Experts of a small language model.
Experts: 16 experts in each of 12 layers, 192 SwiGLU neurons an expert, a sigmoid router.
Below are experts of layer 9 (counted from 0) of a mixture-of-experts language model. Rows are named router (the router's row for the expert), gate (a neuron's input weights, with its number), up (a neuron's input weights, with its number), down (a neuron's output weights, with its number) and show model dimensions 0-63. Each number is 50 + 10 x the weight over its row's rms, rounded and kept within 0 to 99.
After each expert's rows: a language model's description of what the expert responds to. This comes from a sample of Wikipedia text that the model never trained on.

# expert 5
router:53 76 57 51 52 45 46 57 61 47 38 53 52 43 37 53 55 49 42 54 49 44 59 53 61 61 46 63 60 37 60 71 63 48 69 63 52 51 52 31 60 58 53 50 48 50 42 57 38 49 46 57 34 34 36 78 32 52 61 50 60 62 39 57
gate0:37 63 35 70 53 44 34 55 68 34 46 49 63 51 74 42 35 48 54 63 56 45 65 50 48 33 45 50 64 60 61 65 62 49 48 50 51 33 53 44 61 69 56 42 52 60 59 40 51 53 45 59 32 48 33 58 56 57 54 81 49 46 43 29
up0:40 56 51 51 46 51 50 57 54 54 57 34 57 44 36 53 65 41 58 52 49 38 48 55 47 44 57 35 53 35 58 49 57 47 49 52 63 53 42 68 25 41 45 29 38 58 59 66 74 71 74 49 52 61 77 59 52 51 57 58 35 54 57 44
down0:41 54 45 46 31 47 57 61 54 44 64 50 41 38 33 52 45 53 43 55 47 25 44 50 51 87 63 62 52 51 42 46 29 43 61 45 64 40 54 52 45 53 51 69 52 53 59 53 48 36 63 60 40 55 46 49 35 31 52 50 71 44 44 50
gate1:53 37 49 59 55 55 47 52 54 53 50 58 44 42 52 59 44 67 63 62 58 50 85 52 62 50 50 52 49 61 44 59 63 50 68 51 67 53 37 48 67 42 68 50 51 58 69 46 40 43 56 53 39 44 34 64 56 40 69 47 57 48 36 34
up1:47 58 29 44 72 54 68 56 49 53 38 54 37 50 47 41 68 42 66 42 52 64 39 61 48 49 51 57 54 61 55 46 27 60 67 43 33 72 41 58 51 44 57 63 59 32 41 62 39 46 46 38 47 64 50 50 62 51 49 44 41 47 42 52
down1:57 34 50 53 45 55 41 60 65 44 41 60 53 48 65 48 65 45 46 51 42 44 49 37 36 54 51 43 44 53 31 52 47 49 51 49 38 51 59 43 54 57 39 40 39 28 61 44 67 69 43 46 65 36 46 57 44 27 53 52 32 43 72 42
gate2:44 60 55 52 61 56 70 65 48 78 39 53 60 47 63 56 59 50 55 56 50 44 53 49 42 53 55 55 53 47 26 62 62 55 67 43 47 29 50 54 54 49 54 46 49 56 38 45 36 60 54 46 35 18 41 37 52 39 57 57 31 60 63 49
up2:54 46 59 48 46 52 71 64 64 42 51 52 53 26 57 46 58 60 33 50 63 48 67 41 31 56 54 59 55 68 77 48 48 40 67 33 65 56 44 62 69 59 55 48 55 54 58 49 62 42 39 49 41 48 36 49 54 49 54 43 44 43 48 35
down2:45 40 39 45 37 61 44 39 46 84 59 51 57 50 46 55 40 58 28 35 42 68 42 49 51 45 47 67 53 54 56 55 53 57 41 51 44 48 51 42 63 50 40 59 50 42 52 59 47 66 52 33 50 34 48 44 54 54 35 48 61 44 54 50
gate3:55 52 42 44 57 51 56 37 30 35 47 55 35 71 52 48 53 56 50 36 45 62 53 41 40 54 45 69 60 57 41 53 59 31 73 71 55 25 47 22 44 56 41 62 47 37 56 38 71 43 53 63 46 43 41 65 49 43 74 58 56 62 62 52
up3:36 58 38 43 38 43 42 75 53 50 50 31 74 48 45 41 34 52 48 24 57 44 46 56 64 54 53 38 58 40 50 66 42 54 38 41 57 61 60 49 48 46 53 51 40 60 29 50 47 65 32 66 64 36 46 48 33 48 22 72 56 40 66 69
down3:50 52 33 40 41 48 40 42 44 41 58 43 62 59 56 47 44 54 37 59 59 54 56 33 65 21 39 75 42 59 51 47 39 51 62 64 38 38 29 43 42 46 53 36 51 44 49 46 51 57 46 37 48 34 60 56 55 37 56 44 47 61 52 62
gate4:49 58 44 65 55 45 61 44 39 51 39 48 53 52 58 47 61 41 83 40 55 56 34 65 66 40 50 46 42 49 53 60 61 57 64 49 47 57 57 39 39 38 47 60 59 52 52 44 42 46 56 44 48 43 49 57 30 67 65 51 57 32 59 56
up4:43 44 38 46 43 59 34 42 73 38 55 50 43 47 53 53 58 46 51 67 49 48 40 39 49 60 56 57 52 47 55 47 52 42 48 42 57 38 46 54 73 44 61 56 58 55 50 51 68 53 55 53 50 50 40 50 60 50 48 46 55 57 41 61
down4:51 38 86 35 57 51 64 49 73 49 48 47 69 41 32 49 62 57 65 54 61 58 39 29 44 56 39 71 36 48 52 62 51 68 50 50 45 52 51 42 42 46 44 40 42 58 46 54 50 36 42 62 51 58 55 55 36 45 23 51 67 70 59 58
Word-initial C/T consonants. Word-initial pieces starting with c, t, f, m, d, mainly c and t (c, t, th, sc, cont), in prose and lists.

# expert 12
router:53 51 65 54 57 42 51 50 41 53 41 50 64 64 44 69 49 34 56 54 63 38 62 41 47 52 46 64 56 57 38 72 36 55 66 46 33 61 58 42 57 65 64 48 50 45 49 48 64 59 69 46 45 53 32 47 41 41 61 39 57 48 89 52
gate0:56 51 51 37 42 40 53 42 52 42 49 46 63 69 44 42 55 40 51 36 57 51 54 35 61 63 61 50 61 55 56 38 49 65 49 53 54 31 32 42 57 58 56 47 38 29 54 53 59 51 59 57 52 47 37 33 46 61 23 54 65 69 63 64
up0:55 45 53 67 63 59 52 61 47 48 38 35 52 49 67 37 47 58 58 52 45 32 52 49 55 50 26 42 52 37 40 60 56 49 55 43 36 48 66 35 68 55 58 64 52 35 54 51 60 46 49 74 41 53 35 54 61 50 44 44 37 62 55 53
down0:51 41 55 69 51 60 49 52 65 43 47 40 57 32 44 51 51 50 54 52 41 59 49 32 39 61 32 54 48 53 50 40 53 50 51 46 50 43 45 54 51 37 43 51 57 52 59 36 42 68 37 59 43 54 41 62 65 65 39 53 41 45 53 55
gate1:53 62 32 49 44 47 50 39 36 39 60 43 53 63 60 54 43 39 48 57 57 65 39 36 64 64 62 47 51 49 49 62 33 51 61 42 44 48 61 49 55 77 54 36 59 47 27 42 60 65 67 36 34 58 59 64 39 46 52 48 50 41 56 43
up1:37 45 52 50 72 55 45 46 50 40 55 50 53 62 32 48 58 46 48 42 45 40 56 51 57 36 62 62 43 63 39 48 49 52 66 57 42 38 31 38 52 46 58 35 56 40 51 48 57 54 61 48 52 45 40 44 45 71 50 44 63 52 42 54
down1:40 27 51 60 50 46 49 45 55 50 44 55 63 68 43 51 62 37 51 51 48 68 40 53 55 54 59 50 62 66 53 46 65 48 35 45 63 52 50 45 58 48 55 60 72 33 59 55 37 49 51 63 62 50 56 45 67 60 54 48 52 57 48 54
gate2:58 47 54 48 60 59 50 37 41 59 48 58 58 33 48 48 56 75 59 48 45 52 42 46 35 50 46 68 45 43 59 67 60 56 54 22 47 44 66 24 50 59 53 51 50 66 59 63 58 47 77 37 46 44 52 42 38 57 41 49 53 49 53 48
up2:52 56 62 46 54 46 52 38 47 47 74 47 43 41 57 52 36 41 48 65 57 46 42 49 50 38 56 41 43 41 49 59 51 68 45 58 53 41 31 59 44 57 55 51 53 65 54 36 32 52 43 47 52 59 43 39 52 38 65 60 46 59 56 30
down2:67 53 56 48 54 56 57 52 76 48 44 66 54 41 59 54 47 63 49 47 27 56 47 52 53 61 36 38 47 50 58 42 67 59 26 47 53 56 71 57 65 51 45 60 40 51 44 58 62 47 62 45 57 31 67 55 43 60 40 46 40 52 41 61
gate3:41 38 46 66 50 52 47 37 57 62 43 51 55 54 43 67 65 40 43 45 52 58 69 37 45 42 53 44 23 54 52 59 50 59 58 60 47 63 51 49 48 52 49 43 46 41 51 43 84 59 47 43 70 45 38 38 39 39 52 52 56 54 62 29
up3:54 53 46 74 54 52 40 55 36 57 45 58 45 70 54 74 58 48 53 23 51 49 33 50 57 47 40 54 55 52 14 62 49 50 64 36 45 65 40 39 45 45 51 49 54 43 45 65 59 38 47 38 42 53 41 30 59 41 60 61 37 43 56 49
down3:43 34 46 45 42 51 76 44 37 43 51 42 36 55 54 31 44 62 69 52 70 54 44 48 63 42 36 54 42 43 55 30 43 56 48 65 53 52 47 53 42 46 37 45 43 47 68 61 49 57 48 44 38 54 48 46 43 64 51 28 59 60 55 49
gate4:69 58 50 57 42 40 47 54 55 53 32 62 56 50 56 58 60 40 56 49 57 32 52 31 59 67 50 60 46 48 46 64 28 49 47 50 43 55 51 54 53 53 58 54 44 51 65 56 47 51 38 52 50 56 39 37 39 35 47 42 36 64 58 59
up4:56 50 36 79 34 48 44 57 40 53 60 57 55 37 64 57 50 62 54 56 58 49 49 45 46 40 61 45 37 67 45 53 47 47 32 45 34 47 48 48 26 76 55 48 60 48 68 58 46 59 62 55 56 47 41 48 53 36 65 57 37 66 66 59
down4:44 42 61 49 55 55 50 51 51 57 61 51 48 42 42 41 43 76 45 49 33 37 52 44 34 57 59 54 48 52 53 47 62 46 39 39 62 41 52 44 49 53 57 49 55 78 63 67 46 55 33 65 55 51 42 62 27 55 63 56 33 27 48 28
Adjectives and word endings. Adjectives and quantifiers such as most, small, local, public, plus endings completing adjective or adverb stems (sparse, mildly, closely) and conjunctions and, or.

# expert 10
router:72 74 59 55 43 33 62 58 45 48 44 56 58 53 41 64 58 37 61 45 58 62 50 56 57 50 41 59 63 58 34 55 55 34 45 53 46 32 55 36 56 51 60 43 45 45 54 55 58 31 48 56 52 36 38 68 50 44 44 37 64 55 55 63
gate0:50 64 67 53 48 54 58 47 63 49 54 60 55 61 37 50 39 45 60 51 35 49 43 35 55 53 48 45 81 50 48 67 68 60 41 47 46 49 48 48 47 47 51 52 29 37 65 42 70 51 59 62 59 43 65 67 21 46 37 53 48 61 48 70
up0:49 54 48 46 49 43 54 55 55 55 47 47 61 50 44 54 66 47 49 58 49 53 37 70 45 38 44 33 52 64 55 50 52 57 45 46 69 51 39 53 51 51 44 36 43 41 50 33 56 56 60 68 52 42 68 44 25 48 42 33 40 52 34 49
down0:54 24 45 39 52 47 57 51 70 52 47 49 66 37 45 36 61 35 64 40 55 26 59 41 56 54 39 47 51 49 50 62 44 56 61 36 58 50 39 56 51 39 30 41 56 56 53 44 36 51 43 51 40 50 49 68 61 66 50 39 55 52 40 59
gate1:57 59 58 58 43 36 48 49 48 64 46 54 48 59 33 47 49 41 40 41 46 61 37 48 49 39 50 45 49 41 46 38 66 40 50 42 50 58 54 49 47 63 60 53 63 52 32 62 40 47 50 52 56 61 45 39 46 52 39 36 73 48 39 43
up1:43 61 74 57 37 61 50 53 63 47 47 36 27 61 47 40 66 43 53 64 30 53 42 44 53 60 64 51 46 49 68 40 38 54 57 49 46 38 56 71 44 58 48 53 60 51 46 47 55 41 57 54 40 36 63 51 59 44 61 62 38 42 58 37
down1:60 55 33 51 48 49 27 37 53 47 37 53 57 47 57 52 54 41 40 68 47 40 61 37 50 47 60 56 36 42 28 67 50 49 71 36 47 55 57 49 53 69 46 67 54 49 42 52 63 56 70 65 56 38 51 27 49 54 48 65 57 46 70 43
gate2:54 58 53 46 44 49 48 62 48 41 34 57 51 52 34 42 37 49 43 53 62 58 47 58 58 62 57 38 66 73 48 62 49 23 40 53 41 44 40 40 38 48 50 66 56 45 33 56 57 57 45 50 43 46 55 53 49 48 62 58 54 55 37 51
up2:49 50 67 43 49 53 64 69 51 61 60 54 51 51 53 45 48 51 49 46 51 76 39 58 58 55 53 27 53 64 50 49 43 58 46 60 58 57 42 32 31 38 67 49 38 44 38 42 56 38 41 57 42 48 52 54 47 46 51 51 53 46 42 55
down2:62 55 60 40 37 46 38 31 48 40 51 49 54 59 46 55 38 30 39 37 50 50 65 50 58 58 59 42 54 52 70 46 57 44 47 67 48 51 53 77 38 56 33 66 42 59 58 41 59 53 30 56 54 66 41 48 44 45 53 43 64 42 27 63
gate3:62 57 70 45 62 35 50 56 53 51 57 70 63 67 34 53 50 39 46 66 54 67 42 52 68 45 37 43 48 59 52 61 41 44 41 44 45 47 42 52 51 83 57 41 50 49 40 60 52 37 64 49 51 55 65 70 56 59 45 50 47 62 36 54
up3:38 59 48 52 54 53 65 36 69 43 32 45 62 55 48 46 49 52 44 51 52 40 52 52 52 34 44 65 54 49 55 48 47 40 47 48 25 44 42 41 55 37 61 37 48 55 52 49 54 41 38 49 47 45 59 37 68 44 51 46 32 53 56 58
down3:56 79 41 56 38 45 57 32 57 39 57 57 52 54 51 62 48 68 55 68 31 37 45 61 50 44 46 44 41 61 40 42 68 64 55 42 47 64 61 51 43 50 56 80 52 25 53 68 65 53 59 44 66 45 72 37 44 49 61 52 46 51 69 54
gate4:58 68 39 56 48 42 37 43 53 63 49 66 64 41 48 45 54 68 58 44 41 65 47 54 55 44 49 57 31 50 69 44 57 50 57 50 35 68 44 38 64 48 49 62 54 62 63 70 51 52 60 48 55 45 48 62 42 47 57 67 51 57 73 50
up4:55 53 40 43 46 42 36 42 30 56 51 58 60 66 70 58 57 39 53 62 48 43 52 49 53 56 60 42 53 53 37 59 46 43 38 51 64 48 60 62 44 48 54 71 54 51 37 38 39 42 48 54 43 61 60 41 44 36 34 51 48 42 41 49
down4:53 35 54 33 60 55 54 41 40 56 38 55 61 73 32 53 46 52 60 58 48 57 44 42 52 54 34 53 51 53 65 53 40 49 57 54 40 40 65 44 45 68 38 44 50 54 47 51 50 65 41 49 67 56 44 50 52 51 47 62 30 57 52 60
Sentence and line ends. Periods, line breaks and closing heading marks ending sentences, list items or infobox lines, such as a list entry's final newline or ==.

# expert 2
router:67 69 46 56 44 52 27 50 41 53 53 48 61 45 53 48 36 51 39 66 55 46 56 48 43 58 35 62 48 63 43 62 34 37 45 45 28 70 32 50 51 49 58 56 44 40 58 47 54 48 51 57 53 43 42 59 51 30 67 42 53 62 59 66
gate0:52 70 53 58 63 52 35 42 54 60 58 45 50 50 47 51 62 48 43 43 44 31 43 41 56 66 54 60 58 48 48 62 45 31 41 49 33 44 34 47 41 63 49 57 70 53 37 36 52 56 62 50 45 53 58 41 65 62 46 42 51 44 46 52
up0:54 48 40 51 54 49 55 34 51 45 50 42 42 44 29 55 50 54 51 55 61 58 51 70 47 35 57 46 43 55 70 52 42 57 74 69 49 43 61 51 44 51 63 40 56 61 69 62 36 51 49 37 42 57 31 48 38 59 62 64 58 72 42 48
down0:32 47 62 67 51 51 56 47 37 63 54 57 65 48 49 51 50 58 72 66 59 54 49 46 32 35 50 53 46 73 37 62 63 30 59 47 61 50 53 64 52 59 23 49 48 40 71 43 45 58 48 45 54 67 60 65 53 39 68 53 57 32 50 59
gate1:54 51 61 66 40 25 48 58 54 42 57 54 61 49 53 54 49 73 54 73 39 62 37 57 36 39 50 49 46 59 55 48 55 38 76 61 49 72 41 45 28 52 65 34 35 42 44 51 41 46 42 61 63 56 45 57 39 61 40 46 33 57 54 52
up1:47 28 48 66 58 43 43 51 52 33 57 53 63 47 66 58 58 53 42 63 52 62 37 73 46 55 47 63 41 64 52 42 63 50 52 49 58 49 47 41 36 49 37 41 35 28 51 61 31 59 62 44 65 69 53 40 48 46 50 45 48 68 47 57
down1:45 69 39 50 62 45 46 65 55 42 35 57 50 67 60 44 56 77 46 55 41 59 54 59 41 60 37 59 58 68 62 41 38 37 69 39 70 41 70 61 48 58 47 56 48 40 60 59 37 60 39 47 57 54 63 35 55 51 49 49 51 55 57 40
gate2:47 76 40 76 44 70 43 52 56 42 42 55 66 43 67 29 42 36 40 49 44 52 40 57 31 65 50 65 51 51 68 67 69 61 39 39 41 62 39 46 37 56 60 45 55 47 63 46 44 53 48 41 45 32 52 60 60 71 37 44 55 57 57 53
up2:53 57 54 33 49 51 41 49 43 59 41 56 36 49 37 56 46 57 59 40 45 38 54 56 23 52 45 58 46 40 56 48 51 64 53 51 51 50 50 50 46 49 35 60 61 64 66 50 20 49 49 63 50 51 57 38 44 66 45 49 46 62 68 58
down2:49 56 34 42 36 69 34 48 45 44 58 32 68 43 35 51 62 56 42 58 55 55 59 48 48 49 68 59 49 44 46 60 49 43 51 60 49 54 52 55 62 44 61 46 69 39 63 35 66 41 67 37 52 54 49 55 51 53 39 53 50 44 46 44
gate3:58 50 47 50 42 51 44 40 48 48 54 61 58 42 50 56 37 55 53 66 53 64 54 48 41 63 47 59 58 46 58 41 56 45 55 56 55 49 35 54 42 54 51 54 54 29 44 47 51 54 69 58 47 32 47 58 45 41 67 48 53 61 42 52
up3:55 50 43 47 60 25 50 41 34 66 61 45 65 46 50 38 53 64 61 47 40 43 54 50 59 32 45 46 33 51 35 62 60 55 60 46 46 45 61 41 44 64 67 35 49 50 49 61 53 55 49 43 52 49 44 43 63 48 25 34 65 40 48 47
down3:61 98 49 62 46 63 53 57 38 30 67 49 51 34 48 55 54 69 41 58 53 70 63 55 46 59 52 57 44 59 32 40 53 31 61 43 57 57 35 39 55 38 57 59 62 46 42 41 42 39 62 56 53 42 57 69 39 47 48 51 47 48 87 65
gate4:49 81 50 53 59 58 36 48 43 49 53 48 44 44 48 58 50 33 30 43 83 61 62 38 45 48 47 33 44 64 47 56 43 55 42 29 64 52 42 50 49 58 46 56 40 48 41 35 41 37 55 55 37 30 43 53 60 51 51 63 57 61 41 57
up4:44 38 46 65 51 49 69 47 63 50 63 59 34 52 42 62 39 52 39 53 49 63 74 44 41 43 65 39 44 55 42 47 34 39 58 53 33 46 68 44 51 50 34 43 49 64 46 42 55 60 46 43 36 45 41 39 49 32 54 42 50 49 53 45
down4:73 61 47 37 31 37 49 38 50 62 58 51 51 47 57 47 66 31 36 44 60 66 49 34 66 65 53 49 53 55 41 51 45 32 24 60 51 46 42 69 38 32 43 48 42 50 43 34 55 54 48 55 58 33 55 45 44 49 63 62 43 45 51 59
Prepositions and infobox keys. Prepositions and function words after a noun (of, in, by, with) and last words of infobox field labels before a colon, such as Created by, Course length.

# expert 11
router:47 61 55 52 53 30 46 41 36 43 49 59 60 44 41 36 57 57 40 58 47 49 53 41 65 43 49 54 51 54 54 69 44 57 66 65 50 37 47 39 59 56 59 43 46 45 41 38 53 52 65 51 46 41 33 50 49 54 73 40 54 65 63 58
gate0:58 62 44 57 46 54 50 57 54 52 51 57 51 31 59 48 52 71 59 51 53 61 62 60 62 37 49 40 43 58 54 37 56 39 71 59 54 33 43 48 37 41 45 50 70 51 45 51 52 55 70 50 66 23 59 35 55 43 61 40 36 42 58 40
up0:46 54 48 41 56 62 46 50 49 53 60 44 40 60 37 64 45 44 37 57 36 30 36 51 52 41 56 69 53 62 42 60 70 44 49 54 73 55 48 59 45 72 66 53 50 58 44 54 45 57 49 43 24 71 65 46 47 28 46 53 62 69 52 55
down0:56 54 56 50 67 53 61 57 56 54 48 45 65 44 43 68 40 36 51 57 58 53 20 42 42 54 25 48 39 50 55 49 65 30 44 64 56 40 52 53 63 44 45 47 63 46 48 46 48 59 37 46 56 46 44 59 63 46 43 57 47 41 31 82
gate1:31 49 64 56 50 44 64 53 67 56 47 46 51 37 57 45 46 48 41 56 63 53 70 45 46 60 43 31 54 46 63 61 56 50 53 43 39 37 44 35 44 65 44 62 57 55 45 57 56 53 54 58 58 50 62 45 65 37 40 59 51 69 33 53
up1:63 54 48 45 54 47 64 63 46 63 43 66 46 43 55 59 35 55 45 58 57 54 55 42 63 60 28 48 49 42 55 52 36 44 57 50 34 57 44 37 49 54 61 47 57 46 48 57 47 49 50 38 37 59 35 55 56 40 63 48 55 44 48 53
down1:44 39 66 41 49 42 65 59 49 67 56 51 51 66 58 32 41 49 50 58 51 47 57 52 46 50 41 48 59 63 51 59 49 53 42 36 42 46 55 53 71 33 61 48 59 64 49 46 44 58 63 44 34 40 52 45 49 61 26 41 35 55 47 47
gate2:41 49 55 55 55 38 40 70 48 40 56 39 53 43 42 56 50 54 46 53 50 82 65 27 48 57 61 32 29 49 49 64 57 40 58 37 62 53 53 48 51 46 53 30 45 38 53 47 44 52 57 43 53 47 42 57 55 42 49 69 54 37 46 51
up2:34 50 27 39 38 52 42 52 47 51 54 51 53 50 62 53 40 68 57 52 29 41 55 53 35 49 42 55 46 55 81 61 42 42 44 51 44 50 56 45 43 62 48 48 55 53 53 64 34 45 49 58 31 66 66 50 44 44 46 52 40 66 42 57
down2:50 50 54 56 58 45 44 50 62 42 65 50 38 61 48 38 45 47 54 54 45 50 54 56 37 55 70 43 41 60 57 42 50 50 51 25 63 33 47 67 60 39 45 40 48 55 44 30 43 55 46 46 61 50 24 51 36 82 61 48 52 51 40 38
gate3:50 57 47 63 39 38 56 24 33 48 42 58 52 51 52 47 30 45 47 51 62 35 59 54 65 51 46 43 43 51 41 37 32 44 63 50 50 51 57 50 41 41 39 39 62 38 44 50 40 48 57 38 57 60 41 44 47 75 32 50 49 60 66 59
up3:60 48 60 34 61 54 53 56 60 58 73 59 49 43 46 46 56 45 53 48 46 54 71 49 47 57 48 41 53 40 38 47 46 55 46 55 64 48 45 41 45 53 58 50 59 47 60 50 41 38 49 53 39 51 53 63 46 42 54 55 54 44 31 31
down3:53 43 46 38 49 36 52 53 62 29 58 56 42 47 47 49 40 50 52 53 41 54 43 53 62 46 41 36 61 57 60 69 46 52 41 69 46 38 52 52 46 55 49 49 52 84 41 40 74 50 65 41 57 53 42 54 51 43 52 49 43 54 45 44
gate4:50 52 52 53 50 41 46 50 59 49 64 55 49 45 50 56 46 41 40 48 39 61 49 77 50 51 68 42 47 53 74 60 52 51 49 56 42 34 46 51 46 64 56 74 63 38 61 57 45 56 50 52 51 54 24 53 75 55 56 46 53 39 45 48
up4:73 52 44 51 60 46 51 50 64 38 45 49 63 56 60 46 65 53 45 50 52 44 36 65 65 56 45 60 35 37 37 49 26 67 35 54 58 30 43 60 46 50 47 48 48 43 40 70 52 53 31 70 63 58 58 51 35 47 44 26 48 40 45 43
down4:48 31 43 43 53 61 61 46 64 52 48 50 53 53 52 57 34 54 61 50 42 54 43 44 35 50 44 45 49 46 64 69 66 62 53 59 47 39 48 42 52 39 16 47 45 46 50 45 48 58 40 37 58 39 58 49 51 48 49 43 41 63 58 42
English given-name pieces. English first names and middle syllables of Western personal names in credits and lists, such as Richard, Tom, Rog(ers), El(ton).

# expert 0
router:38 56 67 43 49 57 59 34 30 54 60 54 49 49 44 59 40 36 31 53 59 63 50 56 52 54 34 66 54 42 39 62 41 53 56 56 55 49 43 30 59 53 63 59 50 55 50 54 61 46 65 54 51 38 38 53 54 36 61 47 63 58 72 43
gate0:51 57 49 42 64 55 41 64 61 60 33 59 59 52 55 42 50 41 44 67 65 57 52 45 49 62 44 50 47 61 45 54 55 52 54 60 62 38 49 35 31 58 52 66 48 44 42 37 60 58 43 48 62 59 43 39 48 47 51 35 51 46 44 48
up0:50 55 51 46 58 57 50 39 59 45 41 53 65 49 40 41 47 65 41 50 60 79 58 36 53 38 63 63 30 36 48 49 50 50 64 63 32 49 56 52 70 40 48 52 23 57 47 54 45 53 67 40 58 51 31 39 61 53 43 71 37 51 42 46
down0:55 42 42 57 55 50 61 57 44 44 34 62 55 49 46 33 56 61 49 42 41 54 47 50 52 47 43 56 48 56 58 59 69 43 46 36 47 46 51 71 43 54 58 43 37 35 53 66 55 42 53 61 49 45 58 46 60 47 54 36 42 30 61 41
gate1:60 63 46 58 43 54 49 45 46 57 63 44 44 38 43 54 48 54 43 63 70 31 50 53 57 68 53 43 45 57 64 51 49 48 29 49 60 48 50 43 46 49 52 59 50 39 53 52 36 45 69 49 28 43 49 36 49 44 66 38 83 54 59 46
up1:57 46 46 64 56 49 47 44 44 70 70 56 55 53 62 34 50 52 59 43 47 50 31 51 55 67 48 50 41 63 52 45 59 80 35 59 60 58 52 55 46 67 53 51 37 53 36 45 51 38 65 70 29 46 67 46 40 58 51 61 56 56 55 34
down1:60 75 57 57 63 45 61 50 48 33 55 33 48 58 44 62 64 42 53 45 39 37 49 68 55 45 37 42 41 43 52 53 58 49 51 65 51 51 51 46 47 48 56 55 29 59 64 33 40 33 52 55 37 64 48 41 46 47 57 62 53 40 65 56
gate2:35 45 62 55 42 44 57 41 43 51 50 33 54 50 69 68 27 50 43 67 49 40 43 41 54 75 42 43 54 35 49 49 45 68 49 40 60 59 51 59 58 57 21 45 34 66 49 58 56 47 66 35 43 35 56 51 41 52 63 46 69 61 45 35
up2:39 49 64 65 53 61 37 56 46 61 40 59 81 52 57 41 41 55 53 49 56 52 45 56 36 53 36 47 41 53 61 70 51 61 48 36 62 41 65 52 63 52 40 51 60 67 54 42 67 61 49 30 45 41 51 69 57 56 62 53 54 51 48 51
down2:57 72 45 63 58 52 53 51 54 40 50 46 40 58 53 67 38 49 55 42 50 56 43 50 46 41 36 40 40 33 48 58 47 37 47 50 55 38 75 62 52 47 29 54 39 28 59 61 58 54 40 41 58 63 56 56 42 55 42 51 49 45 29 62
gate3:70 41 60 46 38 42 47 62 53 53 58 39 31 56 44 53 52 44 40 36 44 30 55 59 52 49 45 60 59 71 45 56 41 74 47 63 44 59 46 39 41 46 48 42 55 36 47 53 71 33 46 56 52 33 80 39 28 53 42 52 70 43 53 45
up3:44 59 38 64 62 48 38 58 55 55 66 40 53 51 55 49 47 49 43 48 61 35 51 38 41 50 52 53 53 56 45 50 28 70 33 57 35 53 61 49 47 37 57 57 27 49 38 67 59 44 52 34 40 50 48 43 53 64 63 49 51 46 32 55
down3:55 44 72 43 51 39 69 45 59 49 63 52 67 37 60 59 46 59 62 50 46 42 49 47 46 43 70 55 49 35 52 35 57 53 45 51 43 55 51 44 62 56 54 68 54 48 61 50 47 46 40 41 64 55 41 44 35 57 62 43 41 38 37 61
gate4:46 39 54 52 32 56 49 36 60 41 60 59 69 44 59 42 44 49 59 55 54 36 34 61 39 53 32 54 42 58 62 59 66 40 54 56 56 56 49 45 48 56 69 46 58 50 51 45 39 44 49 58 43 44 55 26 57 51 57 49 64 63 70 40
up4:28 42 59 49 65 47 54 59 63 55 39 40 44 50 60 44 54 58 64 70 64 47 58 57 51 44 44 48 41 51 48 52 54 50 50 43 33 49 59 63 58 60 32 56 32 61 38 57 61 58 64 53 54 44 66 46 55 60 62 47 63 39 46 53
down4:46 44 47 35 30 38 56 51 43 44 70 37 59 49 52 55 33 33 51 45 31 60 52 44 29 52 30 34 51 60 50 47 65 45 62 50 46 47 55 55 52 48 57 60 54 41 57 39 65 38 52 59 48 43 26 47 55 50 55 67 47 33 45 66
Determiners and name starts. Articles like the, of the, in the, possessive 's, his, and first words of proper names or titles, such as British, New, Grand.